Weights of a small mixture-of-experts language model, trained from scratch on English Wikipedia.
Size: 10 layers, 5.76M parameters.
Experts: 32 experts in each of 8 layers, 32 SwiGLU neurons an expert, 2 picks a token, a softmax router, a shared expert of 64 neurons.
Training: a variant of SOAP for the experts, 524M tokens, 3998 steps.
Below are experts of layer 6 (counted from 0) of a mixture-of-experts language model. Rows are named router (the router's row for the expert), gate (a neuron's input weights, with its number), up (a neuron's input weights, with its number) and show model dimensions 0-127. Each number is 200 + 40 x the weight over its row's rms, rounded and kept within 0 to 999.
Before each expert's rows: a language model's description of what the expert responds to; "comes after" lists some tokens at least twice as common just before its tokens as in all text. This comes from a sample of Wikipedia text that the model never trained on. Tokens count by the router's weight.

# expert 29
What it handles: Line breaks, brackets, re-. Line breaks, opening parentheses and quotes, headings marks, coordinate symbols, and the prefixes re, con, as in reached, responsible, resist.
comes after: "\n", "==", "===", " ==", " (", "C"
router,181,224,191,241,191,141,134,159,203,230,165,217,174,178,225,159,254,228,295,192,245,237,152,186,227,206,199,223,178,265,199,182,206,183,218,230,170,254,196,247,165,197,148,227,280,172,204,214,190,278,160,349,175,289,258,129,200,200,202,156,173,232,135,159,180,207,130,233,240,168,153,172,211,186,185,281,262,193,225,232,149,177,218,171,186,103,182,195,229,232,153,249,137,188,174,199,203,177,223,178,184,235,228,247,149,208,153,213,230,212,171,206,230,212,114,180,227,128,182,170,214,205,192,135,161,186,208,206
gate0,172,114,156,180,133,262,227,205,174,182,137,224,171,232,166,110,206,189,198,220,181,243,226,239,107,186,261,211,261,197,177,205,246,146,190,225,213,224,262,244,159,208,235,259,245,195,212,191,243,178,222,219,145,241,159,181,217,248,194,226,196,138,137,208,222,174,201,146,142,155,291,176,158,170,212,250,209,202,181,265,169,209,258,247,194,193,242,258,214,163,172,144,146,282,234,224,258,162,131,159,168,203,151,222,210,146,207,193,189,259,191,216,181,180,195,180,130,126,243,213,234,185,206,270,179,251,198,153
up0,236,233,154,156,175,224,252,224,249,184,269,165,228,215,173,164,179,308,227,173,160,210,203,169,198,209,194,189,193,152,178,230,237,199,269,166,160,145,223,186,250,200,237,242,240,197,147,257,191,181,255,173,133,191,164,268,179,216,148,220,77,205,254,204,238,137,280,120,184,142,229,235,150,234,173,191,162,239,252,92,207,199,188,247,184,238,222,196,208,106,211,141,224,198,238,262,108,189,191,139,189,236,177,174,250,222,176,211,167,206,190,189,234,186,210,217,204,205,188,245,225,241,156,247,211,182,202,184
gate1,132,217,219,192,212,202,193,173,159,247,170,177,184,264,210,164,239,247,210,244,178,250,214,198,174,180,231,141,210,227,168,208,200,238,176,289,249,248,197,260,136,161,151,251,222,168,145,141,225,265,154,210,182,225,164,109,176,256,162,151,195,180,247,233,271,251,278,233,238,205,197,198,193,213,192,183,167,213,186,240,204,229,72,188,222,183,206,192,260,190,183,247,169,279,179,212,253,209,261,168,183,181,116,200,187,179,258,287,193,239,84,198,196,206,195,148,178,209,170,206,207,224,124,194,180,194,205,193
up1,232,191,187,247,189,191,196,224,252,209,102,188,267,241,206,157,208,235,216,227,174,163,237,197,153,267,234,180,222,209,230,207,251,262,115,170,257,222,282,253,208,195,163,201,152,134,169,175,203,229,168,205,167,267,187,207,202,252,227,170,142,224,239,271,246,219,157,193,241,142,228,233,239,259,250,204,281,274,152,232,194,299,197,209,181,194,237,210,254,215,191,204,126,218,221,177,205,219,181,236,225,186,157,148,167,206,212,287,226,263,227,180,190,237,237,155,181,159,272,156,145,205,192,176,233,194,285,223
gate2,194,186,246,209,285,192,216,258,234,208,178,236,157,241,171,209,141,189,252,179,209,228,221,185,210,170,186,147,191,197,252,213,294,183,192,219,93,178,185,196,234,180,208,187,173,225,235,174,221,179,158,199,224,132,164,108,259,219,240,255,197,231,141,259,193,170,226,231,253,188,163,188,206,212,212,160,259,220,206,191,194,221,126,212,225,266,127,188,276,225,207,239,150,79,185,281,149,286,176,183,181,175,219,239,131,225,247,246,143,226,179,269,234,202,181,185,268,155,187,188,227,159,170,184,162,202,219,194
up2,239,169,158,234,152,197,197,206,279,240,177,220,153,178,250,177,202,171,134,186,237,171,268,173,188,183,169,132,216,145,270,134,217,185,214,296,160,141,181,235,157,197,187,229,198,204,177,143,208,220,238,234,267,295,196,227,205,181,197,213,164,260,150,180,163,264,254,260,169,207,192,187,226,168,252,185,189,135,215,212,169,210,226,222,234,197,146,200,225,217,237,248,154,221,215,133,318,139,164,194,198,204,181,212,127,192,210,224,152,155,135,254,224,153,242,163,176,201,262,227,189,272,256,186,196,228,230,148
gate3,293,195,198,164,228,194,186,248,251,215,285,215,163,182,201,241,224,211,194,207,198,161,222,187,176,210,147,244,228,223,184,143,296,247,223,292,174,217,217,205,255,198,225,230,205,288,197,124,200,218,170,255,235,174,273,112,207,152,170,190,265,143,166,183,202,232,286,206,181,200,168,241,249,135,231,212,202,184,213,182,205,181,137,239,234,144,177,274,203,217,133,251,204,131,179,227,190,202,177,243,166,201,223,182,135,186,174,158,160,181,260,271,144,123,209,187,185,181,245,170,173,264,192,159,238,203,176,187
up3,177,200,123,188,235,201,187,215,130,195,261,217,178,131,207,229,260,161,195,202,191,185,162,146,263,193,156,251,218,209,168,234,237,228,115,224,139,260,188,204,209,135,213,217,150,300,224,169,201,176,209,219,194,237,207,261,226,142,151,177,261,228,231,191,135,191,167,226,189,169,144,196,150,226,234,254,183,178,180,131,222,246,210,227,214,176,254,238,154,243,130,156,131,146,198,203,222,180,191,210,147,213,227,238,227,208,155,181,208,187,193,197,244,158,275,230,186,189,225,236,249,87,223,262,164,274,219,280
gate4,168,165,159,185,156,176,236,180,232,237,231,233,258,194,214,146,235,202,198,227,194,127,265,168,243,154,123,185,203,200,275,210,301,162,257,184,121,213,181,274,158,149,233,165,236,186,159,193,218,282,163,241,119,198,184,131,199,262,161,201,210,186,190,223,214,251,250,271,266,181,163,223,196,211,241,179,200,171,249,205,206,171,173,186,155,150,153,255,234,142,239,201,153,208,241,237,270,271,202,214,241,212,198,237,162,173,144,260,198,209,193,263,187,174,204,197,246,229,161,241,276,203,248,227,180,189,195,260
up4,208,211,204,199,213,213,213,190,153,242,137,236,186,147,207,193,263,263,217,194,175,244,260,207,193,240,191,185,287,208,244,242,216,209,211,224,204,182,168,206,210,205,158,201,170,200,238,189,220,220,187,212,197,210,257,290,186,149,236,211,139,270,208,271,221,123,267,146,234,200,165,181,266,178,206,185,165,241,163,183,183,216,171,199,251,216,276,207,209,290,209,229,173,162,155,243,280,208,275,228,160,257,232,199,148,266,188,156,255,203,245,232,266,253,130,125,184,226,207,210,240,225,136,201,202,81,198,248
gate5,171,163,212,188,234,212,200,216,183,161,151,258,171,208,219,126,186,257,193,167,229,206,175,210,201,197,223,194,175,224,281,136,253,185,242,252,130,190,154,193,139,189,186,170,283,86,259,168,230,222,157,233,232,216,291,139,168,200,250,188,195,238,216,159,160,146,204,223,187,151,216,292,215,172,214,180,225,133,210,274,226,176,221,128,279,186,181,225,304,202,165,197,250,219,236,194,172,193,186,222,218,221,186,218,223,171,192,236,218,192,166,153,218,230,230,293,235,140,216,206,237,214,151,279,215,225,159,159
up5,186,167,193,171,224,269,199,244,188,120,260,246,271,238,180,218,144,228,212,232,168,180,265,238,189,195,188,236,165,143,262,171,143,150,174,238,196,153,193,258,222,233,262,172,202,166,165,254,145,171,180,227,220,185,212,211,219,172,210,223,128,221,204,183,187,187,220,176,194,240,229,288,188,196,261,213,296,125,262,187,243,202,207,180,292,157,214,239,211,206,220,232,207,168,165,183,193,221,145,279,124,179,261,176,270,178,216,217,89,146,146,220,207,189,203,207,241,165,249,248,265,205,178,158,222,223,164,213
gate6,240,191,249,227,143,226,177,193,192,224,218,258,219,207,208,204,171,273,195,152,151,135,216,131,293,136,195,295,201,165,179,239,236,183,181,85,191,215,227,247,199,172,227,181,201,188,192,196,147,177,196,186,185,240,195,204,184,222,104,221,259,231,166,256,192,183,204,200,184,213,168,136,127,217,220,172,205,256,248,195,183,200,187,182,157,250,174,204,241,191,185,156,181,198,217,187,81,136,143,225,245,304,196,211,199,145,222,168,180,234,163,232,191,254,192,107,151,248,179,211,239,181,136,187,262,232,184,183
up6,182,304,187,223,44,136,184,219,219,204,124,171,199,222,228,235,234,116,242,199,214,236,186,187,175,221,185,198,214,172,207,232,200,187,192,260,347,234,234,246,153,174,160,182,250,212,173,226,226,239,156,234,203,192,202,165,226,217,218,206,170,265,200,136,165,174,215,219,161,176,221,194,173,258,132,172,243,211,193,237,191,148,230,182,109,138,215,197,232,202,93,243,206,215,199,186,183,164,179,227,255,122,223,194,189,166,163,176,225,150,211,196,166,213,250,215,179,238,164,144,245,214,178,192,161,228,197,211
gate7,186,229,167,217,231,152,171,200,246,168,186,189,130,157,239,157,234,221,258,190,184,214,198,249,241,243,188,208,224,181,233,158,227,213,187,265,153,241,164,296,127,169,150,240,210,241,162,200,163,184,210,189,207,267,256,160,120,128,171,123,271,198,216,191,194,204,191,249,217,239,157,212,212,238,161,214,193,212,169,184,152,233,189,217,139,158,168,225,200,135,132,176,124,184,255,217,149,187,308,211,252,249,177,313,154,154,250,185,246,173,171,167,169,203,188,253,150,179,228,154,181,214,220,157,174,174,233,189
up7,144,265,150,200,215,184,220,230,207,219,204,200,201,211,211,259,262,232,196,215,230,214,247,247,200,237,199,188,245,258,183,169,297,254,162,164,300,227,214,150,161,227,217,129,162,230,231,195,180,163,281,233,212,139,232,236,176,152,256,197,208,188,196,185,200,217,119,230,166,222,260,202,213,167,195,212,199,141,210,168,185,207,197,251,156,245,137,177,164,285,225,223,100,189,176,106,278,191,234,138,176,218,177,171,209,229,211,206,205,221,255,159,214,217,89,132,234,136,213,235,239,176,239,188,222,216,170,206

# expert 23
What it handles: Capitals and st starting words. Word-initial pieces like st, P, B, T, D starting nouns and names after a space or bracket, such as studios, Press, Phylum, Bangkok.
comes after: " ", "-", " (", " \"", " V", ":"
router,209,184,156,149,166,202,185,181,124,194,205,195,259,216,255,253,201,176,199,264,137,194,212,167,153,236,140,202,199,244,130,244,180,172,170,211,157,169,136,257,212,218,181,241,162,229,183,280,172,177,183,193,244,213,254,180,157,210,195,224,135,154,258,174,145,161,179,142,221,192,200,246,189,189,225,218,126,233,136,128,152,265,197,257,163,223,236,174,202,203,125,246,253,265,204,191,139,215,223,218,202,168,201,197,157,251,287,154,272,190,184,268,253,236,214,160,293,123,172,225,212,172,174,233,230,192,231,194
gate0,210,192,180,229,210,218,282,232,176,152,239,170,239,193,168,179,183,209,194,238,170,229,251,142,152,153,165,299,185,233,191,202,244,262,209,230,204,173,211,190,160,174,219,188,130,206,145,178,200,165,174,169,219,176,266,126,177,186,188,202,129,174,268,141,166,230,166,257,182,168,214,210,160,306,231,159,180,149,197,258,239,248,169,215,133,194,196,233,245,161,154,155,178,214,219,219,167,232,140,253,213,290,197,145,147,170,230,210,231,191,241,133,237,263,299,259,177,249,147,168,192,209,165,222,197,136,209,189
up0,236,179,220,145,113,188,165,229,239,239,264,216,165,289,201,220,255,205,241,190,167,223,256,225,236,162,219,209,233,153,181,237,102,210,282,166,188,243,204,180,260,146,221,215,230,248,200,169,246,213,212,202,165,175,133,155,189,203,217,175,237,246,153,247,142,253,195,204,205,245,168,223,235,187,246,144,162,164,228,233,234,200,178,232,183,168,205,100,167,193,165,245,205,173,126,234,248,200,139,187,229,196,214,219,140,227,184,211,152,286,126,241,225,246,207,158,237,116,249,165,202,228,203,141,223,228,250,253
gate1,202,161,122,236,169,208,174,209,162,184,261,257,178,177,194,168,191,122,177,175,111,175,208,193,178,183,250,252,224,186,241,169,229,239,144,184,121,160,166,256,153,174,163,195,139,248,215,201,159,214,122,170,185,267,154,145,149,111,156,166,202,125,226,193,183,211,154,232,222,197,215,268,120,233,216,237,218,163,110,226,169,198,214,165,199,192,280,237,204,274,216,182,163,168,235,216,199,209,223,257,204,212,197,176,206,136,228,246,199,239,236,165,184,132,202,273,207,234,251,183,274,229,202,133,223,177,212,193
up1,215,212,230,143,151,237,219,257,195,127,225,250,213,135,262,217,195,153,193,210,266,197,171,171,223,201,117,147,248,253,141,185,192,186,176,222,183,230,212,227,270,231,216,244,184,251,261,237,234,207,166,195,260,173,164,183,126,198,177,176,228,219,195,178,151,182,274,172,223,145,166,235,251,160,218,223,152,246,192,140,242,219,296,239,189,227,173,266,225,246,133,231,196,186,213,259,213,175,153,132,192,145,259,228,176,209,222,199,239,264,163,205,198,306,173,187,206,188,176,191,183,209,156,233,196,122,237,280
gate2,211,161,178,174,185,173,203,244,126,174,253,130,230,209,215,163,176,214,233,233,145,205,206,174,225,193,126,269,127,211,167,221,179,236,163,216,173,208,124,85,232,188,212,310,232,168,124,187,178,207,274,190,172,202,271,172,209,128,161,161,131,234,229,199,218,263,175,227,190,220,151,144,167,269,165,251,223,256,164,138,118,245,216,226,259,200,222,228,195,227,231,219,174,180,182,215,114,207,191,156,216,162,171,179,260,196,191,214,177,202,173,181,245,201,167,205,183,169,143,230,247,244,173,178,254,194,160,170
up2,185,140,164,168,212,165,177,229,229,256,265,230,252,183,260,207,231,142,215,206,181,241,169,220,173,181,184,185,164,143,101,144,216,189,235,171,242,206,180,249,275,227,190,271,181,113,228,218,221,132,201,232,275,188,220,168,190,168,155,263,199,277,248,172,213,273,151,185,195,159,168,171,177,188,195,164,266,184,210,207,171,169,182,182,239,222,177,205,218,261,152,133,175,187,203,211,145,174,202,193,220,227,193,260,311,184,166,230,216,218,182,202,214,193,233,263,292,199,136,268,223,189,184,251,283,259,198,199
gate3,209,205,133,187,187,245,164,185,221,191,197,216,261,206,189,225,191,158,157,198,237,172,203,224,249,163,253,216,175,247,188,182,222,237,194,168,174,156,185,313,184,170,235,244,150,193,225,194,183,184,136,256,191,277,208,186,188,222,167,274,202,221,168,181,256,241,169,223,229,151,150,225,139,188,194,182,243,166,218,162,168,185,206,214,292,245,259,232,303,123,206,193,124,134,193,191,156,277,217,164,231,231,113,173,230,138,264,191,235,208,183,134,199,141,156,302,169,226,218,263,231,205,188,224,210,229,174,234
up3,184,180,148,168,198,146,205,212,176,222,221,195,183,167,184,226,167,117,146,239,228,190,211,247,151,253,217,255,180,154,210,130,268,161,239,214,214,185,210,226,171,178,231,229,210,213,201,235,147,193,232,140,205,175,229,161,256,280,242,222,116,133,197,178,277,242,267,164,192,196,170,212,186,231,119,248,147,261,128,164,172,175,233,237,263,199,180,249,236,155,238,171,222,238,247,183,195,239,181,240,193,201,128,184,238,193,195,147,173,138,217,201,193,214,215,244,180,201,155,245,206,250,180,244,321,152,108,218
gate4,184,210,220,228,199,160,202,267,143,233,169,192,270,173,269,245,175,238,178,246,189,298,271,155,200,235,197,242,228,185,252,191,212,226,178,238,209,138,162,191,221,179,215,206,164,172,267,148,221,205,120,187,195,214,180,136,165,235,169,288,150,210,298,218,199,193,267,159,256,225,149,174,183,268,167,200,165,226,236,231,208,258,206,180,170,195,120,183,211,134,281,194,199,227,210,183,193,205,223,256,197,164,138,187,244,183,170,160,193,273,207,198,247,261,156,223,255,227,216,223,207,127,195,178,255,121,201,254
up4,202,165,123,209,111,126,212,204,243,200,199,177,222,132,194,204,162,234,173,277,162,244,173,248,183,169,226,222,181,187,232,243,272,148,194,197,197,155,186,219,251,271,209,239,179,206,224,215,165,203,196,229,182,209,244,206,272,188,212,199,238,183,277,187,167,255,154,86,171,157,225,248,217,193,231,266,286,148,154,227,164,240,239,218,191,252,222,201,195,134,132,234,184,166,142,270,131,229,182,152,241,256,215,185,210,219,201,226,248,189,162,197,232,150,138,255,181,118,236,202,167,182,176,176,219,261,180,221
gate5,259,143,235,166,205,204,234,220,227,202,236,235,117,186,153,189,197,228,228,159,170,188,236,268,223,145,186,197,156,225,214,247,154,244,222,194,158,216,100,203,213,272,199,295,195,233,205,242,214,197,204,243,193,235,251,156,164,233,194,242,167,185,154,257,122,123,227,159,266,95,196,139,219,122,221,259,196,212,203,176,198,152,176,195,187,226,193,254,229,135,234,149,229,188,220,256,165,185,207,196,223,141,173,213,205,172,291,126,151,241,185,217,138,219,119,177,218,150,179,200,192,150,197,200,209,217,221,241
up5,88,194,213,145,142,244,212,236,219,168,152,223,204,215,232,170,267,204,165,209,176,210,158,188,201,227,149,228,169,243,200,193,236,236,190,197,199,144,162,263,245,166,207,228,225,253,239,204,208,203,187,209,233,254,208,215,167,126,239,271,175,197,136,198,187,172,164,193,202,226,191,256,113,219,209,150,181,207,233,169,241,184,155,220,219,232,209,167,214,268,139,300,233,219,136,173,220,257,189,251,153,240,116,248,198,171,256,167,228,229,213,244,157,266,193,221,221,185,249,199,212,235,208,96,268,100,216,154
gate6,142,153,146,237,192,113,178,207,145,169,225,264,155,172,187,196,222,212,172,168,185,190,194,116,200,181,148,241,290,204,121,148,162,263,137,227,167,214,237,222,199,190,209,133,164,213,117,235,170,207,179,188,224,193,208,199,127,227,222,264,273,187,255,184,196,217,153,279,199,197,230,222,276,236,211,151,218,243,171,275,203,208,240,206,258,154,206,241,222,273,240,189,197,196,210,231,184,203,175,230,263,205,135,170,179,184,236,196,192,205,180,162,243,138,269,166,222,249,209,218,215,112,156,260,222,177,214,142
up6,228,228,131,194,171,166,222,156,226,212,214,97,192,265,201,251,208,247,197,194,168,212,200,156,205,191,204,197,222,198,128,266,244,209,169,232,148,178,151,181,238,225,186,210,205,189,211,245,227,137,217,218,199,219,173,188,212,117,286,230,200,142,205,245,223,173,160,239,247,262,122,179,249,206,216,260,272,299,205,278,125,176,173,204,218,261,182,248,166,226,126,245,238,261,234,164,225,197,175,201,219,228,266,193,190,250,152,200,244,239,233,188,246,198,136,160,236,192,200,203,205,98,194,138,174,231,173,221
gate7,232,184,203,210,178,156,183,181,193,171,202,209,210,258,191,262,176,199,280,247,166,176,311,191,214,188,197,143,202,231,183,273,215,236,134,275,168,173,157,173,229,225,187,221,229,168,163,118,206,216,93,234,201,193,207,205,157,291,168,92,210,258,146,257,228,156,213,240,226,172,192,226,191,230,239,218,240,135,206,177,251,183,235,201,185,230,230,183,203,188,206,283,149,169,176,192,217,222,199,236,271,150,200,261,213,195,233,218,160,182,179,227,269,132,150,180,209,126,207,161,217,251,131,218,176,200,265,160
up7,218,183,173,202,238,224,172,194,220,158,172,192,182,212,193,183,119,210,232,164,166,215,198,217,205,180,166,194,241,234,218,159,212,271,96,172,117,251,209,251,177,189,207,165,197,192,222,217,169,199,203,197,156,184,276,266,226,239,211,223,227,252,144,194,214,201,216,144,306,201,165,188,143,101,230,224,152,183,238,260,152,187,147,213,187,154,192,211,161,229,217,166,223,189,204,236,178,227,273,228,179,107,137,230,176,253,233,192,183,146,169,187,152,141,220,145,251,224,225,163,153,124,236,275,274,200,184,291

# expert 28
What it handles: Subject pronouns, verb openers. Pronouns, was/is and capitalized or lowercase word-initial pieces starting a clause, such as sp-oke, h-ours, who, she, it.
comes after: ".", ",", " the", " \"", " and", "=="
router,189,166,128,187,271,163,167,241,207,150,195,216,156,192,172,201,226,216,226,107,147,194,131,181,219,232,155,178,226,287,206,156,220,235,127,175,259,206,160,174,243,259,187,174,179,205,198,180,261,285,191,106,241,197,147,213,191,189,250,236,239,176,206,161,143,184,220,244,203,244,150,180,245,127,217,228,211,198,241,138,181,153,222,217,166,259,144,150,227,242,199,236,223,215,252,212,275,161,212,196,214,193,259,288,256,232,170,187,231,112,133,189,227,262,190,215,229,193,197,218,210,209,171,177,269,227,245,216
gate0,206,135,179,132,253,208,167,206,180,180,198,195,170,140,237,164,229,254,223,181,131,120,166,140,261,231,167,213,193,315,257,181,270,204,149,178,214,241,223,194,181,219,205,174,188,133,178,173,196,273,155,235,240,195,232,168,150,224,208,229,191,202,260,150,152,199,188,226,241,209,195,240,220,153,214,178,251,236,191,225,220,207,208,248,176,200,144,264,189,270,192,256,190,211,225,195,226,211,237,231,229,190,138,276,230,186,236,191,207,213,105,115,256,287,161,202,194,188,296,233,192,168,162,216,198,130,250,215
up0,209,186,205,180,248,180,133,235,219,169,210,183,162,159,181,244,147,227,114,243,178,170,195,220,260,140,186,162,252,168,218,183,234,289,220,270,205,259,152,214,171,241,124,234,197,240,188,201,175,254,209,124,203,279,128,220,225,250,188,227,256,264,262,150,263,162,254,202,199,179,160,194,173,254,211,213,204,123,189,155,177,209,130,268,219,158,214,194,175,259,188,251,226,157,245,196,206,265,142,192,246,188,189,152,191,215,168,217,179,197,312,243,203,146,259,214,217,172,224,226,199,179,250,192,241,186,177,170
gate1,197,118,258,177,234,233,219,227,265,219,184,127,160,228,200,167,197,227,231,177,194,143,211,226,208,233,193,206,139,202,227,175,164,136,201,188,168,217,201,199,225,143,260,199,224,241,252,108,142,196,220,120,225,236,169,199,181,165,260,192,221,281,234,228,243,245,274,209,166,213,217,206,208,119,186,122,256,208,171,219,224,215,152,209,238,106,240,203,197,132,166,208,173,274,207,248,243,231,231,235,225,213,234,186,252,128,201,180,197,284,156,159,247,230,162,186,167,147,198,241,208,228,210,248,198,178,210,308
up1,231,126,178,243,179,165,213,188,217,107,213,180,196,210,182,270,221,171,185,88,189,250,233,243,302,192,175,163,171,195,195,212,231,162,151,249,159,208,216,133,173,209,194,149,230,252,164,135,264,239,159,205,170,259,231,179,154,172,186,157,224,278,164,214,190,200,239,222,272,215,172,159,266,169,253,189,196,208,186,259,259,166,268,216,185,188,292,176,194,151,198,170,195,194,237,238,275,225,135,197,197,223,174,195,189,170,157,206,205,213,185,215,224,224,147,183,230,155,228,214,138,193,226,120,152,212,184,298
gate2,204,180,108,244,226,180,142,270,188,148,255,201,147,118,266,211,184,282,159,124,162,250,191,172,222,212,159,263,211,225,213,173,203,227,225,196,206,172,145,291,241,195,216,195,207,221,201,202,206,176,94,180,167,248,170,151,153,215,260,217,187,168,263,219,203,212,171,158,249,192,228,215,225,201,191,183,251,280,245,142,226,231,178,140,243,178,252,233,216,147,134,168,213,154,241,186,213,224,273,245,193,295,212,178,251,165,193,228,225,185,163,193,198,188,169,193,191,173,238,229,242,214,151,109,243,189,235,187
up2,222,202,195,151,231,227,183,168,236,112,257,212,169,120,215,203,136,142,155,146,293,232,194,213,243,221,225,198,265,173,260,193,273,228,180,203,139,193,216,179,203,188,214,243,263,158,200,229,227,146,211,251,243,197,185,198,175,250,211,182,228,89,234,209,216,192,245,178,239,215,192,106,249,217,183,315,225,270,191,151,205,207,283,206,168,243,184,202,184,195,230,199,261,182,174,202,147,215,202,219,250,214,184,259,243,192,206,215,185,207,247,211,226,242,149,125,238,199,128,252,177,205,209,210,231,241,268,151
gate3,165,110,151,187,202,217,194,191,189,196,171,175,176,228,296,203,232,196,259,169,169,141,190,149,251,208,200,239,252,241,222,164,209,177,133,252,175,270,185,227,193,215,208,261,198,125,166,154,170,271,213,213,252,203,212,171,157,192,162,287,279,228,300,159,181,182,214,253,245,223,226,141,189,208,196,166,269,257,230,208,188,178,134,240,173,132,193,232,222,241,135,221,176,263,225,194,216,232,261,247,236,184,229,277,195,204,180,218,231,211,164,156,182,152,139,203,191,223,197,176,209,133,104,188,237,218,195,218
up3,255,205,181,167,162,209,247,204,243,220,265,147,168,172,183,201,252,243,236,202,190,97,201,179,227,170,167,230,148,165,212,260,217,260,249,168,191,225,231,226,224,183,236,184,229,264,192,217,188,115,204,156,273,185,191,148,179,242,190,195,124,241,212,273,176,173,229,194,205,166,212,124,227,232,249,161,269,201,220,158,189,173,207,192,127,286,160,151,194,259,153,142,161,158,208,168,173,154,200,224,222,207,252,139,113,217,209,177,196,74,202,251,254,185,192,127,211,224,147,220,210,231,214,154,217,195,213,207
gate4,204,156,175,229,145,273,226,234,224,171,167,188,140,180,148,216,244,162,195,196,214,170,204,187,194,245,198,159,152,235,189,236,243,249,205,183,176,219,183,247,175,218,303,215,216,260,213,169,177,213,150,215,233,212,177,182,164,267,207,165,144,230,153,172,202,134,254,196,183,96,262,241,236,223,288,154,188,167,269,143,250,151,166,253,156,236,238,168,180,302,134,170,238,209,238,194,247,193,220,185,197,157,217,226,168,182,193,223,207,150,200,138,198,235,173,180,182,142,231,194,169,195,110,206,288,208,278,168
up4,201,190,139,168,183,200,206,200,198,155,158,242,153,122,230,220,220,179,173,148,186,195,171,211,170,226,183,147,218,267,164,225,249,282,129,274,140,200,202,150,194,232,165,270,120,225,202,159,244,239,155,220,195,211,212,117,151,263,224,226,267,194,208,213,195,142,228,168,250,115,190,184,241,255,255,203,217,235,204,129,203,171,211,244,153,226,180,263,235,236,166,247,187,156,241,144,205,192,227,290,199,222,201,219,160,188,191,234,164,198,205,211,206,177,256,250,186,220,245,259,187,211,258,189,295,132,152,160
gate5,213,115,187,194,179,205,202,238,208,118,245,173,216,200,222,195,240,106,255,116,222,207,138,245,183,154,244,242,212,201,221,204,259,233,214,111,203,207,115,210,200,185,284,192,201,223,255,225,195,161,228,212,218,148,172,152,210,170,246,207,229,182,156,159,198,275,197,244,136,198,274,103,204,162,230,194,269,246,209,189,208,172,197,230,191,219,224,244,262,147,198,158,211,165,276,195,198,227,209,135,269,185,204,247,240,132,195,236,190,220,183,154,168,197,242,268,241,190,193,192,129,201,171,156,276,176,229,212
up5,157,200,189,196,197,155,247,196,174,180,194,191,205,191,222,217,130,190,144,177,266,210,203,197,202,216,206,149,178,162,204,201,180,300,253,174,169,290,203,144,167,218,175,210,212,205,254,161,199,132,182,245,200,175,242,186,114,171,195,168,195,229,277,203,211,253,260,179,174,260,234,177,154,255,305,280,222,216,215,84,167,169,237,190,240,142,195,176,159,273,222,129,170,170,265,144,157,205,203,241,201,157,170,209,215,211,244,186,241,187,277,218,211,188,135,178,229,134,240,223,261,168,221,202,219,235,234,156
gate6,204,126,113,221,254,169,198,126,208,190,264,176,167,112,160,153,187,182,213,60,213,174,182,144,227,169,232,211,174,235,182,207,234,220,177,239,208,173,196,170,185,245,208,180,163,175,227,204,172,177,177,249,260,255,175,160,209,207,197,254,126,204,234,214,178,155,268,189,226,191,213,213,148,220,151,143,168,204,204,189,230,231,195,155,156,260,191,140,171,115,204,165,204,158,208,194,227,196,197,199,254,215,229,255,225,140,285,242,197,278,143,99,235,217,175,154,217,186,184,188,167,249,139,221,178,176,261,184
up6,196,122,194,279,244,239,161,217,180,209,139,235,332,177,194,187,229,227,166,195,221,183,223,185,253,181,242,208,145,216,221,223,141,185,155,190,225,252,219,172,231,172,151,248,212,152,193,138,194,143,165,146,253,294,228,210,194,107,224,191,188,196,238,173,181,236,225,240,113,162,233,280,217,213,209,191,213,230,228,218,130,162,232,156,170,239,242,167,199,250,266,164,208,173,191,174,185,186,268,255,267,252,182,146,173,230,191,176,228,189,220,219,202,220,178,201,223,205,231,144,165,266,204,169,210,95,148,199
gate7,189,118,209,183,141,138,140,258,230,232,218,225,214,267,168,189,180,251,193,179,190,196,160,231,264,172,266,121,205,190,225,182,222,271,173,175,136,227,168,215,120,242,165,226,104,265,223,192,274,207,178,238,187,174,160,209,150,268,176,204,258,185,272,196,186,196,224,233,234,236,194,178,235,203,240,160,216,112,214,151,222,180,193,223,192,258,262,172,270,311,141,194,143,181,195,195,219,235,242,201,195,235,187,270,162,168,221,157,203,197,162,178,225,187,169,222,151,197,204,190,185,150,214,211,209,227,278,139
up7,204,258,237,151,217,213,252,198,206,259,203,219,213,213,212,190,222,114,236,255,150,228,210,257,300,164,157,188,186,158,174,245,213,203,168,174,123,241,239,258,243,228,195,199,206,144,213,194,250,218,180,259,211,195,181,235,160,262,216,231,201,197,189,187,255,228,197,239,148,147,177,167,133,244,160,191,241,195,279,200,165,157,188,195,224,203,117,186,262,195,158,235,270,192,205,181,163,210,89,242,108,190,207,146,210,224,146,175,246,153,176,196,218,218,185,189,214,181,124,282,270,165,121,200,177,189,200,248